Experts of a small language model: 292M tokens.
Below are experts of layer 7 (counted from 0) of a mixture-of-experts language model. Rows are named router (the router's row for the expert), gate (a neuron's input weights, with its number), up (a neuron's input weights, with its number) and show model dimensions 128-255. Each number is 128 + 24 x the weight over its row's rms, rounded and kept within 0 to 255. Numbers have three digits each.
Before each expert's rows: a language model's description of what the expert responds to. This comes from a sample of Wikipedia text that the model never trained on.

# expert 12
It responds to: Mid-name vowel pieces. Short vowel-heavy pieces inside names and words, mostly proper names and places, such as Z-ea-land, WiZ-in-k, Ka-p-ur.
router:119136145138149113113131149152077091111162180103129158126129155117112136115130113139171121156105138103103193152129148104123172169126078102155096124156130144142127168111107167112186160111091151083151062147126118164120162135139099144139160136149111112112095106156110099120112133160117100123102110116149106105106124116099161147123099101119165123150128127134158150119168127108137111146129
gate0:066134156143145120179124113133080112121108124103141156136110153134176140103101167146146141117123113146132132107152133113150098136153113128164112143127162113134086099102133083087113149094142132130091104112131141143101118109119146133138148117085107106117155132125160096137092099142114057118121145121170086139126122129112087148143119095120103040082093104146101141148124142140095143079118
up0:153124096110118117088097115101176149151140129161118121121148116137093143163155087096113111175127136118129125139112113122093152122096168133073141095142121137137145144153098161148157121132106134156165130165122112160134117120136086116135101148151110144137123112135088131125154162098146206136142123146090157147142128138146158128117129172123152194164128154094179101110117124122159082175154
gate1:159122117119125110157121119142144118129160092141096116116146115179131136154126081119100082097110147110120141127112118091146154113093105167157143099102143138129105117147138167138111163105152140173122087160126156126123121100148096167097120100133110153126097148131129134175144125133136109120112119093125103124159104107146143100113147129122135130117149129080147118128179139163127153181095
up1:093089132121092124121089135138116142097146126115148117107140123133148128162101127104143153102099122120103121120150146141142104123176109117142137106155121095140115093090116119113144100177138152115127138157121115171149146101153133145098157141107149128159180116145095139107128110150116152163142132151150087148096121103175134159151114096122117161096154121150116130140084145117124159082116
gate2:133144139134098140120071134125146166127149132136143133122104130073126122066133137141146165121096136118162123175101154146154130126109105127131113070116155160164098115133110134137138096125115164107139095171114109083122152108059115144141109133148128149096091106121126108113115132082151123136093082131145108126156134128096103125183126105164123117095097137104130159110140136097142117150104
up2:132097148118087160134099131178160122101124120123105137134107130036112126111120135120139126105119109136137155146107152172085114147139108146098126131134155131181087126156116152127127103171113178131142079160113105101076166105095122112116106150150164135115081127131110146134095110093118123140147080126140127113101127134138120145126119128126121101101131142101130136126095146094159135154135
gate3:116107106099113153138112139129143151131101133122140125149173131160138146108116124085167154143168147128107140119128146130115113170163071095133121094103151090113072126116131153145105133136140092143134119171111107080158127093127124085138151162105110134149084151150134116173089148138128120096132092122121133107136151126124126115127097126148128156142136154135120122110146117115133100180084
up3:126119200132078176074146137111136110108171171157140114131157086178151095107111140156145105122083119109126113165112112167149105105146097137162122121167115099138098147154087113119142097119122174114112112131108104123107137121132114108087121096096187114102146092112129108141118171148147120113117154109146099115151151145158138111139130103130156155159141080140079150101124122095088137134139
gate4:136161106141152107118125125130108121156150120127123162113136131119137125161141114103147174121110180098111193154166121116155140135132132111120097167056131166111147123121137134103148139123124144095122092153106093195159107176132111143064124136143082135156120114141137137120108105162131130118117096122111148118118131155143124132111118111165143123096102145108127147093178162153170161109153
up4:113140140119165161175137173141191136084141145116148115130140106092158124144069151153122079149140099146163110138091118142114140130139089168148151099111157082148109095115109138130145147138123109137090137125129128093124163103146114090155135071146165115108146153143124133157086104176130151118149112120132142133107173084121134117163122110107139103117120155106130108115109109114084117167120
gate5:126116148121070116121149114105092140141129154113116134124133139132131109082128091084105138140148088101097140124159107103099125130086113155137140125125140137153127145085139140094124146114145151116145076134106085186152098119083110139134129133124115109151122130141122120130169131110104155120084124130128085125150094131117149115218160109128126169115133106102115078125114125113147093076126
up5:136128118146165121118126099129142116134118120080156099125107138154113116146108131122133104119108149133165089091089126149097126093119146087114130099111131115132149115137133130141139083119126124123105159149139180090109145162165157100127143143133108132102103127125105111186126128141128090122165155154093127123111122095114129112117126146113125106154138167167137161128145107136105186156129
gate6:090137098153146160103104070140096140095149137127099144144090148130119109165133156134130107122146111136132138151121110100110144111090130159156146162110088134131110156127141095100151133109116135133167064143118140122167145160189148123148125135176107124118165142076101113139111138104120108105110124175088119173119110115106140162116130095126106154114154120139126111096110100125136142099128
up6:176126163080118116157170201103161113148121114127157109086165083130116159088135122097118120128134136132132109098138141152122094116162123080107118115127158134111156104132116136134102145132123126136106182110121141108085119101093103136117136125090185129136098155152157174113143106158173141151145144093154132115139132159163120113124117157137138110134086110127128142155136173133132138168124
gate7:115100127109154107138150115107122142109121155140142145107114153110163150098121180126134131154133119138182171135082123152128143121166147129087105152149126164135142166133052092142124155134132145122088122128133115133115130114124120183131095125102091142093160119113076127116085096153162151083130095103160138126117123120134119118103172151160141107116154095116154146132141185083152124139123
up7:117118124105153101109145097106111128114125160126138148087101154134146128095131169118149129160134108136173160134100136139138133110177133125088100158154144149142165167142052084157127149127121165141103128136135124136118136130134123185144089137100094133079150108111085122115088109157151144084129114099156127120117132137130120130093165152167141099120163094147157144132142180097147110140137
gate8:178092091136165131133127110126132158128132164127121148096112120141165117180090137120139114182097116093129130111137126125107107106123072104156142098136106145139144161129150131072130132091124124108096110187142108100130105137108149133155137077182137111151172165145146097168154150132124116133106123110117153148155162161180115108152103129123105134125139108133162121113179138100078149145127
up8:096182164124077142140152148109132117118119076133122105124145128110107132089173121125127120082158141160136111141110148132144159143120163170103132149118160116138113096113097118167128123164151105161173147068120152129120167108145108134101099163095119122102089103116087150107087116123137150116152139142145105100122099070097124145110146117134159115143118138107090135145089127142159128104127
gate9:132098118133167108139106160122161118139137153149143153129091169106127095153102122150138133186141152163138111120118134090123096119105116147113094135132122059130098189102142146138146118084120091118099135134108158156104129113091142090137133133131121152126108126102106103121103123108144105069105122119123137129111136104132186129116131097130147180105121155119114082107123118156108092133180
up9:111173149110087146135150080136096149116115098113108091125161107160134132105154121098110136097123119089142151150146114159127146134146141113137147119132138165115161070152132108123112137163163155126141123116166099112149120152158117148112127125124127108135151131164137136130152140142106142185174129140138119138182130152136052128138129150131111095152150094130150162169137112110150153123070
gate10:132129118132126132157181117094116166163159156116125169174078201129180091111132150111120120130145127133159188140105126123126128128137086140108126139147127127156161149151135119096111114121163163153129119110124065110114117138123123076113151113122089141171107162096114135148141142122118109144089145149126118173113126103132136131114096145126161126088131093137093154110152192105095086145146
up10:136100155112077135157108118155094102154131124144102127148149120103121141113130158102115129134133130115092120123126153114128150139089144102148156141073192113166184109141145135118118094159078160120132116132143140120122198147121144099127088093144143135157155171130140113102110147143124134148150138133126061132136099115106096115112122147167119135114069107110198137104157086159146133128153
gate11:113150143140120111134107128138157129140130132133121136137133093134104148059132152115136156139143102136165149130096109109111114133132139106102152137110118096158137144079162100117115192121056120104121128084127174130147147121133120108132124110143097114162083149122145133165121113160158142076140121122173118174149110138080102176115150171152128128140097135138134161097122140112097149134134
up11:174148118135150172139167112157121128169089108131129133128135186118126074155123135159113098097127136148091060132158128151140149102126122145123112138114144136083176101171087155137133106083189149154122166130119090101120152156104115141108132136109098131118152106120100134141110133102101113164097122114104133127134135113181113125142111072122151107131134135138130081130126152115145168118156
gate12:115153114111122105090111111153131093172114091112106119105111138114104116090131139106162088103072120175119135116128125118119088133152088164175088109117097149121123116125128119181154096077143159132130138186129127118091100167157123138104140157119128154134154133155125097140139109165148129084147113093152110135098125084095118140175110099123153149146155079120137097115121149147167135139132
up12:108149140061089126115120140159081113115112133122133120139133130103119129094128148117149078127103124162112159147106109138124078139113103152166143133140104212143142163126114118139106136087156123123113132152138146130135118149123085147138185132092164133138118149104121089186153076121164117099164133124095096108113139114114133133120117149145144151114167086120161138116083139109087151151118
gate13:170140132136101129134145107136112099137161165128094104097153097139122112126107155130117184151141137117166135147116169105089155102148135112120108097170150135157091125105114117118120118148099121103126100126109088092113094092098148151097164122151110080098103157135145113115134165149089115129088131148150122148136141128181110138117114148109118114154124082170091096132112142093139122146109
up13:163126125146121125131152110139124119144162160127086106095149080124132107114106164137115182147145153107176141143113167114094162099143121108124117090160128142157104113089115112118125108156102127110129100116119100089106100095089164155088137123144115099097102176134142121109128152153086123135092128144155139151123136116176103140114117149107110106147133074169081088129113142091146123158097
gate14:130138106111136147145143118153122151116137144085180165080162141134148130076087109138101156123158120113108092136093127145159128144094112109105154129107108129177126098138143139187133142164098129135119125143095145127085180104127155140105160133083097089126114155131146143122073144136139063104164127117092105104122089128118128121117144112120120131127102138142146163122142096133121095131139
up14:136117109138124120155166133185131161127126123098123134072177165130146140099128153158123149140124153130087138138110107148140103163105093144083160120102152119171142127155184142146197132136122092174125077123122132137124094136126155132113129084120115157155124147155131092128081149141135116106131134133123126125096077107109132134114110130144091163143096122098128129123165115152085135131148
gate15:105172105160128102114150151123110091163166148107071126114103165179156112102136066127126118104058156146093163121153089158130075114122162097107135147097101143148142116104123104126110172103144163133092118144122173132107163128170110131107136132104117132100108149128109116081165141136094157113155135134170134171133104147137125128138074131099143105116128122101109111127108124113123125127141
up15:124071136093110156167105108135161141093089129150144146147162097091108149153129191126142138139193103120169096118097173090109161123135107150127128104134172092140106136138134147141150083150111092131141102108132083120135084119081156111143121117141123109139146115130139124161102130146157109118112123140114131082146142108119132109112184140158092166136107129161170141133132123129126126136121
gate16:156128157157136094163133142121128093113156130120109123135122134137095140113092142179141156161155108082166098140133151138092092146141097095139164136134132152133155088168140136104143161156124112110140127153091127118132122108124126129125092113141104088159161142172127152160115123100114103125140128177124171141126122161143126080126130138147132133130126153158140107179164081093145121115130
up16:113139101092107138112115105132117147138116114127121140150128101094148145163184117099139098114107143163105167124126129137160157122130159173130092144120108101113114144092127129132098114098123143139118118116178106154132122155111141138137162145112132155112096141087127127094115144152149150135092109085126103148162146113136122174108125121114098108107110105106114160065084198184118097131123

# expert 0
It responds to: Capitalized word-initial pieces. First piece of a capitalized word or name split into pieces, such as S in Scientific, K in Kirkby, Ni, Ma.
router:129135147116148166181143174116131103089137117114133115102131130144109160113146149147129112168123115139160202118136149122124144130100089142162150153115167130098124138144127136152135131106113125136114083141160115171141103120095133140157121132119107122142139141142127123110112111152090098099186133083147105105127126105128133144142153153101113121093100078119069113112116081082143167112108
gate0:090176127095121113123143151146073179144114114200127118146170088122109119116096100133072120090129133138127145129103145126135121163138155124123134091117117137096125120145109135187150142119060152106114135100124161126111120108101131101122085104129144157181094097146150103167132164103170133125178126099150086114153143152162114156136128189155155087119123135107144107087126117117140099132130
up0:146093155136149135144120103130134105127100171065170130092063159142117169104151135115160164145139162133111110109165113124108089083132104121151127153128114105143132109108121111070129117114181121123142153145117123135133133125154134129166171137097166116092169130121083136127147090178110099125109106164139182144095138130079147113116127093092114153137129096157150158130125143126128132140123
gate1:132094111103137170101115136145134072089158086104090185132109133097104134132137149131110156095101119138149121119124128095117117163107133135148143152088080141073165134124120139157090104108118155144086125129120124175081143132175077114112122138133147150129130094145139072145099084124129151137145108143108135158139128098140158136107126120122121145099096084176135138150116136108167154127161
up1:134100150102159181104118156141165076106149085096108146128127130102086138134147134132104133062114102109158115129126116105113105156088130119145129162116122119085149125124102165153089110115105146162110109108138120172078144136170079116115113142143153155119112101149114095120109075136098120126137128137096158154125120107129158125120118124134112100093088088159149140157108136090168177145174
gate2:118163114105144137120101145112083116113132087176139144110133102105158130147120063089091116149105106156114132148098126088108151104139150175150131123112136103145102132109117149116119138129157099127111136085148131159087118165121135143107136089160136155165139127127108118131140131133103146156142172116123090102123091104146136135098117082107097134090156150148135182134122117123134138106123
up2:136111113102135168146104113156121179135118137117139121102067135151150133144164128171165112152150154167146132145120138130144117137152096061073185116139125141120143128138142078140119145122138152110139132174107108144129090124161125085090148154132124174134108119137129163101130111111155122153107144108113186103132139162080110096129164127130130116136108116140120108141125142124125088158125
gate3:098162094125147112147113109109170118120173124156141135098149130122129105143137119142146153099161108140104123182116138167124178151137171124145102098155096118162169159172135130125144117106089098126162103127126084157093179120140151166136106100162131129121117134138111128116102153128145181140063099133137108161153107130127114147078125112114148085130137105145122107096113112115130120133146
up3:171118125143124138112120139167073107122124133108084120151109122152129149103111129114102089166113136124148165095104086098154083118123124127107158176104158131079076108092131115137144147179163156098098184109120160109170053123118103076132130159125124157122119133087146141154119087141127093109149129111112152131126159159132147117146157139133119163130140141127118101148158126145141129109135
gate4:119118141161133090142103106104153120154198130146116169128142175160128128083156145154097145128108144160143119141121104096099123163105145160132100128133094123106133099109135131170147126159163134127134095104144097144125121127122098138083147121100068146096077162058128110116105121137152122133117122157137126151102111092093113168202125117095110165146136111163117129125092138141135123108161
up4:096147138122154147160088106110128120128146106151120123113153175163112145149142110131099161135090118134183154115124116126130136150118146131130122135135130202083127096143126140131125160141169117166116095128176135053124117082150080158120117106099109116074112168151168114154117104098149098142149104146122157101124093135135109175137132136159117100134102122116138117131109137114147142122129
gate5:057132142143130156146173141126147151124130071109132116165125079099127139144119146150143139128098111110103161140098111158127144127097130124101098142137117114148120129123118167088142130125129143140114160117110088150158138102106142131090126126145148135094171142096133137130147142106055123131114089166110154137125086106153163136134126145127131163075134099113123127138148101133110205146118
up5:184135115126136111131096104123104131145123157147124158134136161145123113096113123074140113129134118162140098120149159083137110133167132144135152101108112127103142149139129079146132132144123106097134100141134150124086108162157119111149139115106140121136100107126121120127105131142243164122121141093127116114129173157121111118109125150149125127187140155112173130122117167137141033135151
gate6:155158133135141124094140132127101125082100095147087141167114189111070116104124117135154134113142107134182100121182150149096141087145063157136165073101137113106150106089155122111133132139132127119130152113127122103119141203158101141116129126139177122129133158133115143130128100117126102159132144062149114111122177147109112115117118136093139123152169147130112114089125124110140114119164
up6:162150122142133107098119129131105115097108109160110133187126168103069127119112110144138131126154111149179103126179180165096135086137064143123142075110128127090155134093147118119127126135115130124119143107123131123112143172155097101113100112142193121131121156134116125125139093108149110143138142061146119100146164144092122119110115117099155137166150153139121104095117092114140098118166
gate7:121083163138070152131148132114124114121095087137095080129122149176137142173130091087136070105117193097095134146156157114146099113117119153104121184113155127112123114132095136140134136127128137139160161155096139163111107130101143111154161110146068129169108141121148156107101129140081095125127135116183124121099115122162123127130116111131085116123132125101099111158109090135141132112115
up7:136164105119155112134118146164122164141143174112155174138141123075125112075129164168126166182134084154173112109113110141095150134148106112144108080124090151153144150131168119113125118144126138127109097098148117101121141130145122133095087161111185132107141100140106103134140121124188162131144111158091136144165137114094132123124127139123159146147129124146166150117130159103118105146147
gate8:133172147113141132102138172133084101131171102135113154127129097119110133120136099134116158134090147101162149093086126095141103136142147171142101123117074134113101132107136129152168110110150146100122139125197105114124114131122126119083097135105133131146103151083152134137116129131157113158141172101110158127120148143189136146103125114145105155106116127146144120143109141150111088131107
up8:143134126117117121151106121117171122116097155102155126137120159110139126142145159083126058160143088125112125190138096141131142123109110099129145104132146120154142125102128135114082117132116119167123130128091141146136094128138132100157146129199134092081122115137089113119090133121121135102125100145120097138153116147084123121175113087145136121142174136126147113099133107080140116161144
gate9:130119160134128112137162104142133105131107145123095127142185145128161118129166142137102118123107117093070132143104161123184102116084102172159140159098101132128174130119134078101150133119145110105137122144150140142134087158129089101114103096154096137128128137131091130112175150126185127109135169145147130170105139102114096086118127140119140134172130116146148118084132147141107162124105
up9:117122120093110108167114091075120113135091136161166140130123108141138180130107104145126135145154196165118068120117157142127155121135127098114113119125105121153144110127116177156102153144091084156126172135108108124099126124136124110147129098128109183184140123153113104116133164120069121135124148167157148131145116112123106184102106142112101141148143149087120129109153124100174091140107
gate10:146117156125151143129119106091096174110126160148128106127119140116132131126120119110102163123152117127147128129137104106123125158096154157103102136103096120117110108114119162149124112125095139106110095136113138133155111112127114140059102105136129074096057150083108140161119115111122151148167118123154126117135131120146101097135104144127115131130109091101210143099101124090112094113134
up10:131141085145111104132136141145127119137150117123134177134121137089121123115150135138157081146137106121137137153137152135172105118159095095174151138111158106158154121153126092135153137111130150129142161122131146130134146181113141105145160134133128189170217154135138131090120142138154112122141121112129116167139130148129136130131147135129137125117185123167085111161142125172158159138108
gate11:133139137104104137144110124143081101106118157119153102121118095106089124113121108092084105139147131114093162143128130103112100103154115119170102089144138124161160121119127171161140093136153149085155126151124121172124090177109141141086140121114169170129176118132109135166141112127147142147159164118120103131141133134124134174109131182143106125046134125140134133101145127145102114112151
up11:150134126088119132131128119155093117112116170118150112124109103121081104120119124126096078151185135135090161143138117109109123101140130123156081092189163113149161141136165167162134083155154137076142116148132099157133114175142132125110146111097163146117155112155093147131135105129135124124132180133118117119149133131119149174108104200152122147063135121136122124115128120137107130089153
gate12:112111139143142130140190154153097149149147116110124092168151106130119140137152138112130132103117147130141095177131114151138133088106133083115099131090146133185147072145126156118144142096057129139117131154100117129133118080118116131086148150155148167118151135060129133130135138123120103107162119172128144139112112096167177108182128130140155113120125086122113137138147108116121137127149
up12:166139105145118144131080145133160096111154130123133166114110157096159143175100134165115109110135105117150132107133135125127185157155109167137113122125097082095128133111105090132146106146190133176136140104144130114125166187122124111132128105093110098136085093177118148119126131108114163138118126106099105154127120124094135142124144086124099124145126166159127125099106159159106125098135
gate13:138164094138099083143109086181111106147166123110158105147136157096053158127119110096107142140079124136124120100152110183160158122086125127141148126122120123123133104135165158098130136135116119156146163135127166137113126100131125112095123101179082127143145156166136105128111087105162109129111101117133114090132152150169114090112144113149118099127140101111141125092113120076132094141124
up13:118134088128129129136120085149127116157126126107115118148120123104116128171132112118114159115066104145123084118143145152135130161104136140126135154141106130094165188109189157145099132112103132179143180142115155177112079133141140131100111083159100099117150099140131122143129125105149112190123136107139100085134124164152124114127135112134138128146107116126150123108109151097155146147121
gate14:162168157129129099164102134122103118112087138135128120117152132108117044096098137104111121155127126147096153155127155104075152111143141147112112091107116118152133137134112103153132132102118171100137117133128103149152080110127161135130087130135155148120124139121078115112155152132141127195122106138132135141099132140116129129131108145150113135094128139115100109121123104163160112185170
up14:160157154146129154172109126108097139120075127115120141114113169146120074125113134128106138172134131140115128132179152096075151117129129123098136108128142120140139133146110095133128151097117171118138116143121106152193077108117169150114108136156160130138140092123114106111146151122126114180128114154133118107101136124120117129133115158140136141109151116132114093102120118163124136171189
gate15:155118139155171127071112118122136151148116093133144132203114103122131131141074149109122123145096149111116120091092133117072148110095156146107130113142118108184167141133118127137144138151086104155132094097181108098177123180161157115087110115143090134133131146102149131083121112124135154138138127108143137141092127110130127101077116128151149132146127118143121122124158094132109162105152
up15:122171109090132112167166114126110108114128129156078120101163087129139112095190068116133115095091129125134115136138099122146129132108153110125132123132122115132071118115119140115105137110108145107125182156162152140108128090099119126132145144070147156125122131138114142172136168140150092160108128161140131136125109123107109125121138132096111060122117145144140172098107097165132157111123
gate16:158146141134057123133117160161143082093128177141107092102114135063118132102123131095081127156139179138122138154109136141090166144118065119084130097113131105121114159130120108127130158120111165121135120130138129132158121163099117111148111139164143117122142110165139093081146132139152136119109120158133108182110129104104100117125107131133091097144164158125127156114142069121124121170122
up16:160147152131072124143122147152139062095127179162102079105124114087115149118130127111075130159132172123132127152130146129102172157123060149090102123107129131119113148103120106133131125111117163123135117130142125126133103164078123113148115139162130094115138114153136103127127132135147123138132132161162111161112143109112114117112116120128089089155159160139120143132128089126111130145111

# expert 9
It responds to: Mid-word pieces after consonant. Short word-interior pieces right after an opening fragment, like cd-ot-s, und-et-ected, M-on-roe, sho-ul-d, plus whole words goal, plan.
router:097100127102108096084118105157064106081165163105113169181143133145130114128134097137125117124155121122102104167083146124153134165115137158157161099155165096148143159154145150169127127121152142135157128117160123146131152100166102159110155109134106141129093126161109098105128182152111129182118141114138108132123141164101169141104103150172167131151133129156161159139159157105128096126114
gate0:112155118154104093130095143138108127156120150152148174131228117144136154154155112108096114084097112158111093132132108112147082121149132117113164091115125135118147134121163152093154151152172116138138137106122117163147183135105092131107157110111101122170084129152149143134125104088121140100164121127116177105138128104147170118143129123150135093150121153105125146146129141149098119092120
up0:157156131111100115110154105156159137063143160112109079120113148100108130100150105127169135167127145125164144129160119124131161154068137100137105121114154146170137130130128107128137111107077115087132130137155116123136134138110128134150139157150140129096170167096088144124137126161133105141110125119151067143155113140148100137184128148159185183121131126146147128129139074122177103134123
gate1:116082145123108115110115149098129159116127112181142173138123113118135122119162181152145094118137102112118118128151066114177125126135111088163167061144102094108128114130137157130124098130137136149124119161136104120141194143133116141128126087112131135079089107117125114102113089100141112124161160134141104114154142102114159093091127136133139121086150117110139148126108118119120145125100
up1:127123134128108141107113099116116120104126115161151162122102123141154151084122218121128094128164100133138113132078123129130157137132138124171128080150126112069115090094156151153113121090135116118103101147088117133124148132139099163119070102108079133078105135097142107124106096096104122110143133116157090195131153124095123133116153130179126109108145154105132123109110101131126132101104
gate2:113094132143111156116097113129124130154153122149171167165104142129142136155117138125098141152150103054177156092097121158097110195124143139154149098145117140133149124125137121123144128071141128108106134094104053118110163123156121137108158090144102113146123126173134120090066146130130120151120132070071159136156153108150127086115137121142111114108112133104112108148185089154152120130128
up2:125089140119107160124104116160114130148140126153166149151096156131137140136109127113119134139122119051178140104135143145100115185114139136144167111139119117154157109118154133115147147070159150120095153110127064116128140108182111137112192103140115104121122116167145136093060160118120131141120129079083178126149143109152123107118117139140125121093128119123133100145192112168147116116129
gate3:134132161134169114086113115119146153105166142119098148148118099169122116116106145109122137127130132101158169091120180126145126147090126189112130148104147113145185088139092084114148141141132137154182136115141151128132118111101142098123098113125128086151124156133100121158122070099106159174116097148127176131124134143137082107110148159139121148130135129143127103139133115127089130103137
up3:110135138114190108090112124123127145100164116120119146173140089140137099135104158104114151144140105122149152130153188148103140143091144174136119153124152096152146097134088101130135141149137137144169148115165147118138082093111135101130118114128140085161128165122128121154138090108079155146113096156126143126089141132164095101117156164151139142138169145125131132143119112117088120091144
gate4:143127087098097140131139162143115104133160115100136129142144145122137140153124154138155121093159126133127126146127138142125113140135159131126158101132149112174124136110128068141160106156129133094136091146109110109171125150135139128125151113173107105140073124138115107130151152126141142144170125150140125138097063135143155089120138066162125137137122108122108108108128122124096135162160
up4:131113084099099137132157172129118089137158110112138115135139143106134119143141146125164113111151136139120147154111133139131118131120154139124159095150139091187111142097135103144150109157130135084117102114118092113173124125128123135122150123183119115131073110135117099138129157148148153136167123152144121133092092135151142098103142068155136147151122088140113114107117114128088143155176
gate5:117138113092128118124100140102120129118140112120088115134154133159093160129123126125114162122133138104119173108135132086134100109156176146125109141158100137113101108151133114099174168119144127144140118113147113152151121149069133145114163138142131138139124139102172084118083111134125102139142139139149150164170133168124105156109138068129115131140124127116096162115148173108120097132096
up5:111156134097137129116114135104105130108128127114099151117125148167101139105124120147118170133156142141156135127130126086128132112147156147107136134118098143142109103163156132136159168101138114123148140111117117139147131140097123125121136120118103143138107139120157093090073127096120092131147133156164133196166127177117108166111126087130121136153100107116109168140164157088114138158095
gate6:119113112126131150127110086109122102048129103057103140157116158123129143154102136136117131123122120128157093116157118068134112136118097129132150141123095139145060110166103126147149131123142129151145144119142142116182100110129103156117154132110112137138131125144116138128088104173080132123170118121082109134126077153138109102118162105117121144158154098093117133117149117088118156119107
up6:106124129112083111146141140144110162204111122166085116091117071158138129135151091115117125120133126124045121104108108145135171131169160141133108144122162127158134106124150123106112113130112132132131137140134132103114155136116087127142138135147157112131103096133158116144165157137191108110068130142109132101149129101153156159135102135127103129136142159169153099075110146134127137108118
gate7:157094123121119133098173122148148131130133115083111171145141132105122130107151147111119169189132189154129149117137125111134174125117168133145145136117102108163132116103091126122122111122165118109097133110113149142165110120136137153085128103104124150154126122131112088132155113113093173127101103110112117111124142116138134098061165087134110155086133108141187171080145145162125181139119
up7:156109140105128118109184118152149138137141143078103173139143138115104131098171140105121145188141185169117138115135157086125162130124171117128153130141083089170139120103127095120111107102162117131088139116123140133164121101114143114112129112126134130150131120123115098123151122107113161140096118113112116085112125129123139122075152100145096177098131081155185163091143156161128144129106
gate8:141123110099107128125093126160126123069144127150063144095154082107149131131133128130127127157109130116118148162122127157106102140147116171116111091120107118115143143115136113163064134152140114125145118131102159085137142148149118201096149076101128098144137140123138145129133119139115093116132109163113145097106139060107128117110106135168153114098106120116132127151120118146102120136098
up8:144140128091120157121121125179107121099136120138098146122150087119138140121177152129104132163170142078125149089129120135146091138128127142135130113155068121093141142140122135174081114153125135119149132148123145090165157156114125165143135100094116112137115152112153132128126099141136093134121125140131134126092131110103132137092092183171134117080082091147092108136145093152106127164126
gate9:139113159113132108124137108104138078137123112149102142142092097143129096170074159136133073130179092085113138134123162126135107182191096118138172113110132149116160124116136108144093114135100143138081172110120127140115123111170118158110095122105129137140149146131122135144118111099139162151145190093153101105113076147098110129151120141137142152120145142105112103121134142107140096154102
up9:135136120129120157132103155153154192117142135101169109120149134120149173068150101102123164137094150163146125123150080125149147080086150125110075161117130127160091141145116146095165137114165121104174095158116148118139127125090145084140162118154138121116106123112126148103107133163109125108088063138108142138149173138150138154111147117110094099139118094155154134131126109165137164107144
gate10:114104105105133161109092098149101132143158118090145125125131076141131118122139078145137154118171098137141192105120137137158099127147142123121145103134162114082171114160139143137099138113153134111108176099155127113130131091156097094129148126111115144125109144175134111142194085099170149111124117167120141112118142186113128098114115172169113164133089112151098129100170119142131130113102
up10:126134105105134160150111048164114130152150115129135139113143112121122115105121094130103134110155109129111166090128144133160062154125129145151131091111182131096161103148112155137111107138144142117136146131159129101112128111133090102098136131079120148112128111159147119139174119070186136079136100148142102100127173161131114125124120147181114144147081098165130098118136129135107105119116
gate11:080133111154128116133148122130126153178088126110138126132127171159096113132157103097115114136120120127094131122084155132116132113158109123139104121113150125127125117087129170133121136139158130175136126173175092123153166163118119134090130146120119120161130129114105113121132138126120103124126125142090146138081127099117150147122105107095151110121131164112172159134128136152153116181137
up11:161114106111156147125149126083169114106129103138137163141103115114162133106093145112131139151128126123113138168148124085135147122167158125092175106135157107116133141115124126138139131120128123100128144116099181154177082073107108102146143073135106128083135092145171135135103135125109157153131127119162124108147153117101138129119151128141110164113120077150104131137123126129083128167115
gate12:126121119125141094091127132145103136111116113129139107124121114145107151121118153148085136154133122172138129117084127114139152126130132148177111104093140118133086119135113133112117146116134058160124134130094133148130105123170135173132100109100133114121144106141126107155136146124152126126125143160156096138173164114138157141116112115136111142085115149123167099108125115137123119155150
up12:127128127124132144146098125108147102148132141125114143122150164118150080121126103122146122091102120088136123150174117133116103121113127143120144151148115166111184145109154139141133132159122159100145141110173132108122166122079115098127139132137101160121155152125121168121127118130096092106164126094075143121091111093096083133140123145131160136158147134145104131165125139113138148110109
gate13:126113154123131105124114131118099162164156112126151088125168147112111160145130140130128140121137103155141104138131089154159105164083119157136133135153164128141134134103139137157157129111117150175112111113155137127130131119088110125120156078139131113114094142171120111120163136111119161110085126143141115125181099163131128148085129096153099123115126183149175109162146088096146139122102
up13:123139103121108160141138122129146066120121136123100157157092098136107094135124112139097098115115141108107161121126161101126157083150125093108141135104102117129136138126088118101110123134133120096149134140117133131113128145183129139125126172128129133123148113081144120134101127139141102128179156116126140143092150090122118088162126136112173138143097092122116130069123151174111128131131
gate14:087104173099108118067129145118168082140140130116113146142126109131107125117142154120158150127101145091136103151114139104134136119155110113148133135175122157149127134141144086132129140095117133177168172146076082136126126122138158136111162107144171115166146111125136119129047149134106132124121176123131144054128117162102126116125117123116125134154181125181136154147092148101151116136151
up14:148152084144121126121098142153151140078117141144132110135132135174102113147137130092078138121118124123101113126144153103129141123111162117137146114131128140175108096145109107148149127153150146125159125152112112121156127144072116125119118133149115090136085105160191134176156123117103130134150101144078076161135107133116107105152122062131146148107119172076110172110141134123146117148124
gate15:142121179145110114125125159093096177137147145104142079164089138117123132108158085118095201135096152066153142141143155125132113109136115105121120115122171144120133151134086138146122133130150150106154090145173149158129118154116123132094160163117104133125093144129101128103133127134073137153142142094137108160160139097169137061136128119128135107161143146149131136147117105114129129089149
up15:140124112181164130108121152169133101111138165109099139159135113079147111076189110128133165170136106139121161128115116141138096145120145122115107099077123141129103116034128149117103100130163152110147102137149124133168139131115107097081089125176147135131110146109078119101166109120126117135135107157120135119152168084107143175125138137135139091112140131127131149121104120152111146126164
gate16:112090134136127152105119102146107129089132124130162087155178141132062140164148116118113091104104104180149128134134097076136077114145139113104133111121113159160117126100118142162134159148132149119104146123128106129123144101177106168154155167132159137149116145137140145149125133121146112110174152188102116153153106117124110169145125104082135131148132102150098112123125135155162157130153
up16:118079131121106127103128124127113106115107105140150103157157165133096153156126123096153062107077076168115147141097118085114103095151122111106157109166119156134135133130115126128081137133118129157099146136127099109113133100191111142153141154139163130121159096135143105127115155149119124107181143142102111112134105118129117153117137133095144107129148094152081141155129148132164146143142